From a checkpoint of a small mixture-of-experts model trained on Wikipedia.
Size: 10 layers, width 128, vocabulary 8192, 18M parameters.
Below are experts of layer 6 (counted from 0) of a mixture-of-experts language model. Rows are named gate (a neuron's input weights, with its number), up (a neuron's input weights, with its number) and show model dimensions 0-127. Each number is 200 + 30 x the weight over its row's rms, rounded and kept within 0 to 999.
Before each expert's rows: a language model's description of what the expert responds to. This comes from a sample of Wikipedia text that the model never trained on.

# expert 23
It responds to: Physical description words. Common nouns and adjective pieces describing materials, colors and physical features, such as water, wood, brown, oval, glass, leaf.
gate2,238,195,235,236,201,259,178,156,199,218,115,244,151,238,243,162,264,194,216,176,210,180,224,250,186,170,191,266,181,161,191,199,154,206,178,206,240,203,173,194,165,198,156,177,239,262,224,209,187,217,197,223,183,239,195,172,203,173,137,176,266,239,168,210,213,191,191,207,177,207,200,209,193,134,177,190,215,189,204,201,201,192,154,182,177,231,171,197,153,187,227,217,198,197,191,207,200,231,203,218,197,285,169,187,227,161,197,226,180,180,238,237,248,237,169,175,209,190,239,196,204,188,156,232,208,196,180,180
up2,142,190,206,236,196,189,227,265,212,234,186,185,195,204,164,150,220,181,255,212,228,263,206,254,164,186,221,201,209,198,172,179,165,194,185,160,201,196,197,194,221,239,223,199,152,198,198,229,177,255,169,186,162,201,179,194,210,221,186,203,241,208,175,161,200,180,211,166,168,194,210,150,153,240,209,188,159,220,187,182,171,153,234,198,221,217,213,243,200,177,243,151,192,215,264,212,125,214,216,229,173,209,190,219,235,230,167,210,189,224,216,209,223,153,226,195,229,196,213,210,305,218,182,144,173,230,144,200

# expert 8
It responds to: Mid-word Latinate fragments. Short interior pieces of Latinate or scientific words, such as c in molecules, iv in deprivation, olog, leg, ilit.
gate1,201,232,228,205,199,210,190,147,195,178,216,211,153,237,147,254,194,156,219,213,219,178,213,212,180,176,217,189,223,200,232,237,205,214,227,220,220,171,133,249,287,207,189,172,186,212,217,148,216,149,181,197,187,169,178,204,191,164,153,200,193,186,181,213,195,187,173,167,182,222,194,200,115,137,226,179,203,165,217,173,195,225,199,212,216,265,230,244,205,157,220,213,209,278,161,188,186,266,162,193,198,187,171,229,235,250,237,206,218,200,176,207,178,181,207,210,136,181,208,206,251,176,220,205,176,224,206,157
up1,138,250,200,192,223,183,243,169,182,156,152,208,187,207,185,201,150,186,237,225,245,206,242,188,199,173,246,211,215,247,213,188,227,148,148,200,208,185,212,280,204,208,203,148,228,139,214,216,229,174,191,164,211,233,170,194,220,177,174,181,217,199,176,236,205,262,256,221,224,165,146,184,178,121,183,240,228,215,190,231,184,187,187,184,219,135,230,229,193,223,203,172,143,216,216,204,218,170,203,198,203,199,177,169,209,180,243,193,220,201,191,183,155,248,212,212,202,187,242,249,166,200,215,234,196,215,211,152

# expert 14
It responds to: Given names. English first names and name pieces in cast lists, rosters and credits, such as Robert, Mike, David, plus parts like Sh-awn.
gate3,212,178,218,193,277,185,139,204,216,244,220,220,223,183,231,214,222,205,260,243,215,201,209,212,273,236,216,217,235,192,159,175,138,220,200,183,155,192,168,207,155,249,232,208,216,226,220,191,197,232,164,164,158,182,167,153,185,228,151,199,236,243,194,193,181,204,250,178,194,218,211,210,168,153,181,161,192,243,205,194,155,182,211,220,178,170,177,179,212,203,168,188,232,181,237,166,184,183,198,189,201,170,224,161,208,156,203,213,250,234,166,206,191,161,148,189,205,186,242,187,189,181,188,262,292,219,205,195
up3,174,129,179,203,157,250,171,173,257,113,145,177,207,205,188,237,208,202,234,185,216,161,163,245,147,204,171,201,182,242,203,217,154,193,221,230,214,216,181,240,235,185,158,187,149,161,196,233,163,219,203,216,217,159,176,198,189,214,160,208,144,155,180,227,182,225,174,253,145,203,240,235,207,202,187,172,224,212,248,190,218,262,259,191,214,161,200,243,197,181,200,233,217,201,180,137,212,196,191,234,157,230,190,227,217,196,211,220,218,206,192,243,199,197,216,189,192,215,205,232,242,228,184,182,183,190,243,186

# expert 10
It responds to: Institutional adjectives. Adjectives and modifiers for public, military or governmental matters, usually after a or the, such as public, high, military, social, national.
gate0,207,246,253,207,199,187,208,195,196,225,185,220,191,182,201,225,263,212,183,238,239,215,126,186,192,157,164,186,189,204,198,223,190,243,177,121,165,168,200,241,208,184,175,196,212,178,224,229,190,163,174,216,153,155,183,150,222,187,205,192,203,215,193,139,240,238,206,179,169,254,200,172,204,152,204,150,211,159,208,175,232,150,222,192,235,218,201,178,187,210,194,238,188,159,196,253,209,221,219,171,218,244,255,155,220,219,279,244,256,152,200,255,177,198,192,179,216,195,209,214,211,252,169,192,198,219,208,218
up0,137,244,204,181,241,162,190,226,211,211,205,196,189,177,102,192,235,221,176,161,202,207,169,228,284,226,162,205,235,185,187,177,192,224,222,209,191,209,165,229,184,225,207,168,233,203,179,242,203,195,206,237,188,184,200,209,225,162,150,231,219,217,184,223,239,248,223,217,157,241,202,215,202,156,230,189,201,226,125,186,232,213,155,154,214,218,252,212,199,243,114,164,237,214,241,177,223,206,178,206,218,175,187,185,196,187,202,178,195,186,179,244,203,182,219,226,210,200,229,185,177,139,187,230,176,225,151,157

# expert 4
It responds to: Infobox and subject nouns. Field labels and category nouns in infoboxes and short descriptions, such as Location, Coordinates, footballer, Railway station, Lake.
gate3,177,196,258,261,204,169,160,200,193,205,216,218,196,176,217,194,191,176,168,205,195,233,194,180,223,194,139,189,187,178,238,187,216,229,233,224,140,184,233,211,243,236,197,170,250,213,184,159,169,231,176,179,175,136,203,102,226,207,212,197,179,196,230,191,197,151,200,237,237,199,222,197,214,173,206,212,194,198,221,208,211,195,184,214,198,167,231,230,165,201,140,140,235,173,185,165,210,231,202,197,215,176,182,256,213,175,234,262,202,216,223,194,246,273,203,257,226,216,205,217,144,171,216,151,224,162,243,178
up3,215,186,156,221,125,184,221,205,190,207,172,179,193,200,163,151,276,207,238,171,205,246,216,213,195,247,205,194,170,180,210,198,212,182,201,229,219,212,183,171,221,145,226,180,125,217,241,227,213,198,244,180,193,187,156,218,195,205,214,193,208,202,196,235,254,170,203,187,173,153,170,218,152,205,159,198,164,192,198,163,175,233,193,210,237,258,199,172,235,211,196,221,170,201,280,212,201,174,223,162,198,133,231,201,187,202,229,186,196,211,189,185,230,184,216,180,212,262,114,249,230,245,201,210,160,200,249,223

# expert 32
It responds to: Word endings in names. Final pieces of names, romanized Japanese and foreign words, and Roman numerals, often before a bracket, quote or pipe, such as Uemura, ović.
gate3,185,129,228,200,213,198,224,247,195,206,253,192,178,232,270,226,175,232,223,207,198,181,213,142,180,196,205,161,283,174,184,223,203,213,226,203,158,237,232,203,154,217,195,168,196,223,179,232,170,180,237,183,192,248,157,168,200,216,170,236,120,212,163,224,228,192,173,225,249,168,208,171,257,194,182,191,172,161,236,197,165,211,240,205,197,196,194,191,178,214,178,164,168,211,185,154,166,199,236,181,250,210,227,171,179,275,226,236,171,207,202,224,179,163,171,183,190,173,212,173,227,230,231,204,195,207,180,144
up3,190,151,238,206,259,194,178,152,191,203,155,205,213,204,172,200,150,201,202,228,208,238,195,222,186,255,168,203,258,154,182,228,214,169,199,263,220,204,198,224,142,149,229,232,199,205,108,192,196,204,245,279,204,262,166,190,164,193,184,182,241,157,216,207,122,193,187,208,225,168,170,207,204,210,193,153,183,236,176,192,132,180,200,225,165,186,204,228,182,199,243,240,224,219,196,243,217,185,173,168,208,191,224,202,128,217,196,212,203,188,184,199,184,218,211,220,173,170,231,204,207,192,173,211,223,215,166,172

# expert 28
It responds to: Sports biography phrasing. Articles, possessives and nationality or sport words in athlete and politician bios and infoboxes, such as the, his, American, football, Top.
gate0,153,175,206,196,205,207,214,186,177,188,240,229,214,193,160,149,221,160,185,218,148,211,224,244,206,170,228,221,166,226,233,190,189,138,189,203,209,192,227,212,216,202,236,185,215,178,194,244,253,172,272,199,239,187,174,242,197,200,190,206,164,178,151,149,248,208,238,224,243,191,199,183,154,216,158,226,153,98,233,200,210,240,202,206,281,174,159,223,190,189,220,240,178,214,221,208,147,224,211,211,207,239,145,186,212,170,229,184,231,203,171,210,223,183,201,174,215,203,207,168,220,205,174,231,252,161,215,175
up0,221,243,195,206,223,218,188,216,187,186,231,165,132,265,191,169,202,245,203,174,222,190,198,242,185,185,187,188,212,194,196,208,276,178,261,220,153,210,191,188,206,200,191,195,177,247,200,226,238,138,204,198,194,206,192,217,218,198,211,178,195,181,147,169,165,216,131,221,186,203,188,192,183,168,192,186,194,190,220,221,246,180,152,252,151,184,236,203,203,196,246,183,143,193,237,219,133,223,203,243,227,195,152,193,166,183,177,163,249,211,265,199,245,187,148,212,194,195,229,207,223,138,167,221,250,246,200,222

# expert 35
It responds to: Heads of named entities. Nouns and name endings in proper names or topic phrases after the, such as Crown, Archipelago, River, Battle, Kingdom, York.
gate0,194,227,189,192,154,203,223,227,173,239,232,235,223,164,216,236,197,130,206,183,153,180,167,231,195,176,198,152,223,252,262,202,172,215,172,216,155,190,240,195,166,188,203,194,216,221,221,138,228,218,234,212,173,231,179,202,234,185,169,161,228,230,280,173,195,218,191,241,218,221,228,191,153,194,191,183,201,191,205,209,239,190,164,169,188,184,154,191,202,203,125,191,166,198,226,205,191,185,203,231,208,197,206,152,195,184,188,188,193,207,116,214,248,244,226,185,251,189,205,166,199,280,193,207,147,150,194,190
up0,173,153,209,169,176,178,204,163,255,215,169,159,201,229,186,234,220,193,171,249,164,210,139,208,192,185,143,213,173,180,208,160,236,232,199,192,210,146,160,161,222,171,198,232,228,160,180,212,218,215,203,201,186,211,166,211,140,190,208,233,234,226,204,240,195,308,224,192,274,239,193,166,221,174,202,205,248,187,175,177,140,172,187,242,227,191,188,206,209,215,187,214,223,223,213,175,149,261,225,214,166,261,210,201,232,206,222,221,197,188,217,171,206,215,193,167,167,209,223,200,241,162,207,193,212,172,246,164